python train.py --n_layer=13 --d_model=256 --n_experts=48 --experts_per_token=4 --d_expert=128 --d_shared_expert=256 --activation="squared_relu" --moe_layers=[0, 1, 2, 3, 4, 5, 6, 7, 8, 9, 10, 11, 12] --router_score="softmax" --normalize_top_k=true --routed_scale=2.5 --balance_loss=0.00255 --balance_bias=false --router_noise=0.3 --shared_expert_gate=true --init_std_router=0.0126 --lr_router=0.00131 --vocab_size=29640 --norm="rmsnorm" --norm_eps=1e-06 --tie_embeddings=true --optimizer="muon_variant" --lr=0.00292 --beta1=0.95 --batch_tokens=65536 --seq_len=512 --train_tokens=389600000 --steps=5945 --dataset="wikipedia_en"
Below are experts of layer 6 (counted from 0) of a mixture-of-experts language model. Rows are named router (the router's row for the expert), down (a neuron's output weights, with its number) and show model dimensions 0-31. Each number is 128 + 24 x the weight over its row's rms, rounded and kept within 0 to 255. Numbers have three digits each.
Before each expert's rows: "comes before" lists some tokens at least twice as common just after its tokens as in all text. This comes from a sample of Wikipedia text that the model never trained on. Tokens count by the router's weight.

# expert 12
comes before: ",", " of", " and", ".", " in", ".\n\n"
router:128119117132134103119166131141137151113053151096138119140174147127130093092154173114176127161179
down0:126130133107155141159112152122142145142079104084126155178114114151094110122113119144162152110104
down1:125129119113118098159127145133168154142126089161137110131079122149173142108094123138111155105163
down2:066104069122133131088092158135130162142100116122120146156092140143122113117134170110152130090150
down3:151085146121132156174124107065152102110122102109096099165142119110125116104181107140137148090166
down4:191126109117203102085074123112121113147130143135151132128087123118132160178138090163138087160155
down5:139169122129159109106160134157146118071093133113114118151114141089132114088177140136108166153137
down6:115110162131082114141098091128140116117105180123129132128128122107100082105148122142136126155118
down7:147132150141120123115137101134130095162127136127135134146116122101152133158128083127077159127122
down8:083119133120097159095110115150152110112121102127135142130127179138126123129157143120112146103102
down9:174115129130120144134112151148118139167149178114147151125101139131092161159171148128175149127148
down10:109148113184140132126118097175107077160137108085083174113175133124121109111138114093121133113103
down11:130149164125120110103134074122148132118143151152076117108126109136094131150105179143130166120092

# expert 7
comes before: "19", "20", "1", "18", "2", "3"
router:126115131125142124124105101092135109104155149151172099160126162121108135168115071120122154132110
down0:125110122138138146123140151134140102110125148148121088158115160114126049131103108158135111107103
down1:110135123098100146125121159117171147149080105151096138096146172128158119118153104111123113147082
down2:149141111119119117076134142126134101119105122105156132148117120116127110130107105103126134203100
down3:148159124098140153127132122119148109156104118142132127165106146096104140086121135173115122158091
down4:123147133149119123147111124188169166108112149139141041128120108191113133181094149138129129135168
down5:145143124151182123127102109109164107145133135118130125105146137114060102157160158154148124127142
down6:142147154102145092106119169132130177147121138135148122111089151146096108089165131124112150148132
down7:142132117171121143110145152111136142142128097146092173098080116113156105131108116129122131114098
down8:150120116141155133115120153127130133136156075122101146137113126137128108114112099128135121095136
down9:134120095175133131103138113118132125081156101183145108110116099134104130131141127150195148153138
down10:137141174141116143116098116169111123123171147127088186118091143112130117136159127122164105126148
down11:130133102100184120108109162107119140124164113164166133095141125135126108129108103158103165115168

# expert 40
comes before: ",", " |", " (", "\n", "\"", "'s"
router:077127110104140150127129156129109134108092134087139109135124144143122116128145164179157102152142
down0:098099122114151134157116170136105115052115160146086167139120139150138119140156134104102121100132
down1:168109138113107155110159080133090166117121089139127121180124142091144141117127151118130157143122
down2:125158057078135122114151139104135112130121108140145099153157091151091113123154151179108123164093
down3:141132087098128166121099144098128142111155159103151097079127107182108135129136130098148128174176
down4:153130191142150091133141170110101145116111146147181147111108135134126171159123147134141146158127
down5:147085139113144105135118107124091125122133145101171120138150134145067134121185114166154130090089
down6:114128146146157092115099078120158135085125128187109169134131076090143111133139182161147089151118
down7:139139181146078155158151158125152145114105101132171143118103132153127132160126129128110100139089
down8:152157143124101112116128113112148110122136151151153132120121134138133113116124143090135130139154
down9:138140148121153088139108142124102140132116129153143148137111137138121166157089138107103136091132
down10:154117149135121149091164159124084160136145115128106104135106155126129117143116120138110163166167
down11:135159146051158133157114133135166099112158139159130145148135148101126133149164114162117101140135

# expert 21
comes before: " ", " |", "N", " -", " States", " tick"
router:163089136099095124124113122122130098107125153140117123133090137090111103136139152109085132123136
down0:109055119137141174120124112179119148182117088109157128127143112136138087093149119109152136142121
down1:092147110145108100082121166112142074173138141148139161143108136121154165140152137152094123115172
down2:127150139146160147103114108102124123128128123144150168109182084099127125169125142186162137137111
down3:082117102169177127102138136082097124118111131113155150095136090200091156138108149075121154123096
down4:143132144134148136155098100084141149101138145129121080111140084168120132111119154103101117135119
down5:134100131128114152139108136119147165156148120159153125138134086137141113118088132153123138120127
down6:130153121136090092121130114113121142113052140185125144145170154077145133122135188069113151130159
down7:139089116094129124177131133148110144115130127153111107125125162135129110127179146082087127115084
down8:135105126144138087114105134116160121124128132133121113129090081134134109167091123139089111132104
down9:133160141121102172122138111100110108139133118126101141081122097145146151145113146115109134115072
down10:121120142152188137123160130101121090126102117091069160139124164094125110096151162111128093156123
down11:147123104093164096116065152177107123119145131132137151082135125105103082116143131164152156148143

# expert 31
comes before: ",", " (", "\n", "'s", "\n\n", " =\n\n"
router:122132116130140130141158150156106140117136179142100122178110120134106128105133124145191115134123
down0:076127092169118135091158108128118099144133115139141109113091099130129185103098086123120105119121
down1:125133139139160162126152127111117129122117113097087110119117078134116137156097120138141148139118
down2:162110128139100097117144136106087118107093193128137155156168119081106130092137138107107124122160
down3:119098126151107154129152151125111113171129094094122160129135139063141136133128108108151138141143
down4:163154100143148076118113099138115134154111192137120161166101163127129111131117163114141159149134
down5:114110134140140111142179164097138103123171121178131110113107130134131118195112121129151106108159
down6:154117150079133126131110128170130141133134128137132128087165164102137095116124137102129131145133
down7:147140064115125120116161103132122162134140109085121085102085114160204134161103130124118097107147
down8:133131108104112113118146141101123130149111158087094096152151122086126119155143142115123117149113
down9:161127114124116135131144163116099131102118118184143091117159124153092133104121109120086155109139
down10:103111087130132129115145123109052120155122125143112175112126115164095162103123133126162124141133
down11:102131136112126088154159128127173153122145104131132136093074144143134149145144150150147116105119

# expert 37
comes before: " ", " —", " —;", " +", " −", " ."
router:091095092132119115112099085100155114109109155173129118101178159118105109124141120110119137115107
down0:125162125099144109126151144130120107114108155111127133121157169136114134142150125144142096130102
down1:084143141174100109142128134158090111119114145130115116157099133110112108121130128121136124133114
down2:108105142162163115146207153093166116120122137086130134163151133132159119115133095147133128170090
down3:140131113107151129169135122104141126108102163139124112106140102122132153157134122114164133096122
down4:145099121074165153110130107113104123156118124152155151136121122114103135130075139110142108137095
down5:134142092143127129109118128129076127139126200177138139110140108137128111114097133113125133173092
down6:157143173100108123149156136101109135142141173144126087136155122111117154123111102094156158115121
down7:068126126127129162170133138078107143095092145096153154152103133152127133138119124062129068115124
down8:143169150136117141104134115108137132116113161157164124163147114138134139165045119069163153113128
down9:106106143112132080143153142114153113125098084157121133169099118105145114162128102157159119131113
down10:132125080156139108182115102123145111161133118103106177132160120128116129131157117138150125149124
down11:145147110128120153088112121089134132146154119129110158159122134117132140122111142147117136155106

# expert 47
comes before: " of", ",", " and", " in", " is", " was"
router:173141160106110107082125160146114106108086148141149135102125125116117140074143161097146139115159
down0:096156132158132076092129115142123147141098156130115139173133110093099129100170127123134112158149
down1:124144134111125093125132130129063129102110124115156131168110131103077132134120122159176055114161
down2:101107131128122104140108127153119127100103112108135090147115169118116134171123092116048112148113
down3:111166127121078155116126130133138126097138164141113151095131100126148146129096150104130139101139
down4:156124092109125116188091122085075149140131091115151093134161119103100130134147114132136131099132
down5:128167105131119112094165113159140149137128161104133147125167117139140027124122140121077139169129
down6:117104154118121123116136120140157112146137151128122153077100153092105139095130105121152160135149
down7:113137159111121106166140145172072142163157136139104116116132077150120126149100135091110132130133
down8:130113103123126153136129118083136154147126084163063094095127162118163117146118136093108119100125
down9:125127133136108150084135130113149085127159169100140143153086140122147107127168062123116144117108
down10:138114145144128140151102135162128100104168131123166097144106167110129097076122144135111145131139
down11:127116113124146156153152152146163130122153150098117143153141154109152133128129128126138121167156

# expert 29
comes before: " the", " a", " to", " by", " on", " his"
router:111106149150121100091174123182111156099160157103114170090106155080193095107149142094117127173106
down0:153087188127129081134163138106132102122123140191129174123078151131106107162110108135119119133132
down1:116158119117136108138141168134123100193110113131130138113136153120081158183137123146141146102148
down2:125104151100098100112147114084131117132105095149120153123155128183188135152133092126107085121159
down3:167109152107084143153129157125128123086127118115112153178111146122132131128048128128109145153129
down4:093105137196132151147095118122147138116152133121111110143104130119131112126106117066112141091124
down5:177136122156130153115160099101114097130153149117139108120087138144130145159156110123112151164142
down6:183136127132108097084149127158104113112145126111103135106117161071125127128132091143184101116131
down7:093074127088089100136124169114091124124155130135125140134105080136137103141120144173137134151116
down8:129111145173122119114133120197105130087107109173133110190117130119159137126101123144102126081118
down9:128115136129105168119144096088095148114159131151149128116120140097142082134156124121142109130175
down10:139118156150154141136124103118153167150062109141166119163146157126174118153101105136135143128119
down11:146108104118084122124121091115115126153114117162115133100129140128106129113097151128159167181159

# expert 1
comes before: ":", "-", "\n", " |", "|", "==\n"
router:127122132094107143111113137122128118143131164106083160115114139133103103159109157145126147110182
down0:094126122146144135101141124081127152109123150093193146138106108120170122107095112134143154133113
down1:128093098113175104147124124200129121146169127112119170092115129100101102095145121131110129139135
down2:189157084120130130115098131151098119133140122113133144127142137139118136160116159155162093132115
down3:126168133135142139094158105122115125122129124110099155150072141122113146127100142143109103124107
down4:094110163161087145117097095098176137088141139093115152198112109169109156114147104123152150113134
down5:147150101147127097116128108122153135112136156138120125135100136165164124111133126075142167126159
down6:130142060146181103127128082174127166132112124101123101137128107141133127138130085085158154117160
down7:112151100123141103123115132133138117100182094122125095110101192119112148096167144064137172104116
down8:134130099103140117156127103129144118117138154127115109131138132136136148091192117134106104143138
down9:143094144172142109137147127171158110079103165128152159092101129125121163107147135119140161177149
down10:168150116085121101098168086070160129162132139130125161134156091107133135106142140124120154134146
down11:137133122142205106136154136145151132126077125116127119099120134092145132118116114129119123124134

# expert 16
comes before: " ", "-", " •", " Born", " Country", " List"
router:161090146114139158108120143138118120140173114139171136147103094149143103138112159145102158125097
down0:125125120105178143125106118111152085144076152124144110107144125139108102157168109108152144118115
down1:131099147106122155143176093117109127142165110108138149151107130152123103128145114093091130076124
down2:126147110138067118111162111147155101138107127139118107142181135121099146152167137147110115105118
down3:152158107125102085123158117133139150096137147095139124179121171121117165129144107115110122162142
down4:143173061151142112102158107129126134132133114149127105061122113111158091077177138119078125050100
down5:126107122124177120088159105135125129149163168137095152154058134149103108115162147127137133159079
down6:125170151096179164098116135132132117103152103125121170103155172124123108137092078109160140149094
down7:133091123126100122137136125166129109073118133131147118147109124123117083121175100108120125147119
down8:159158117123151150114124147126178123164138114154119159138118175086173135137132141120123141140128
down9:132116109147117116125115129150125162120167078106141111107119103126138144162110160139143133133139
down10:110135114148157097122146118139104132113116112111105091141142132115122114152119115166149093127108
down11:105180117124166127106100157126169141143136082074141104106122120132130081148167120129148131113143

# expert 18
comes before: ",", " of", " and", "\n", " States", "'s"
router:144132127139177129180127118153111127124136174123124117142139142140133097166129124148106117159103
down0:116176152104162172129167076121113076125162149114108142114095155122116105132127134108151114158119
down1:088128082155140077096083140134119119157108159146130129148148144111126137143143118150151114104136
down2:115124118145148120089155121152126112107111145134177089108150102154120151096109133148181132107111
down3:081126087102121054125150133109135110112123160152138111125145110077162132125169139148100150084092
down4:115172096119139088139108123157135149118120130120106125079140137134115117144138131113109098125174
down5:124114094165121099140116127066107121107088104127062154141134157167081140112149133141105174136148
down6:125118154126191133135127144146114188116160139147089148105163135139120098119154154146172137120169
down7:169109137109144085137142137122090130069130130157136151122086102107091110077079150128132117165123
down8:124087163104165135115172121137132144071137110136124144138146110134151122168122131141126148150102
down9:124121137108119130134132112128184130100152148089139113135087136171102138109180121111118171163090
down10:118106139110119118115135110148147143136134183127128097116088112149161128110087125069117175132102
down11:121138140134168065115105169142171099103115099118102156151123169088134130178148114092100149085109

# expert 41
comes before: " ", "-", " \"", " —", " W", " Candidate"
router:096136143139127094109095113116158107129145142150103107138156119119104100155111152125090154138108
down0:135137110158132085110126149127155119111109106151144165115106152109093142141062132132150108112120
down1:121121105114125155187133119130106115144151134104141084117103145110121158146135118118132139126135
down2:118116142143137107174084101151133146130139129140122197121111143131113153143129130155130150119133
down3:142182135088133146152120139090128130154134133171151152163108125116120141113129096140123119141101
down4:137097114129106099164096146134131134095119134109093159107116124173134104151165114076119101129105
down5:149158106121131175080154115138124105152121133144122161099141144105099125170118136139100129080122
down6:107111103108170137145125159145089181126113151189104150143117146090127114163114100174122128171152
down7:104086171122123157141147170154125106112148157132140143132166126114127141106115124126125140144097
down8:134108123124095116128134136107154086119133154136109109144103148144153100158191136132075130136122
down9:135143169126106146164159161148122106135087071148150116160078116101093155111143109108144142117112
down10:160114125135126121102140113171127121109154159158088141134151145107141113145139117140088126130105
down11:133115110139137136127163135172127126149157167164104116114164133132131156159113140091172154133097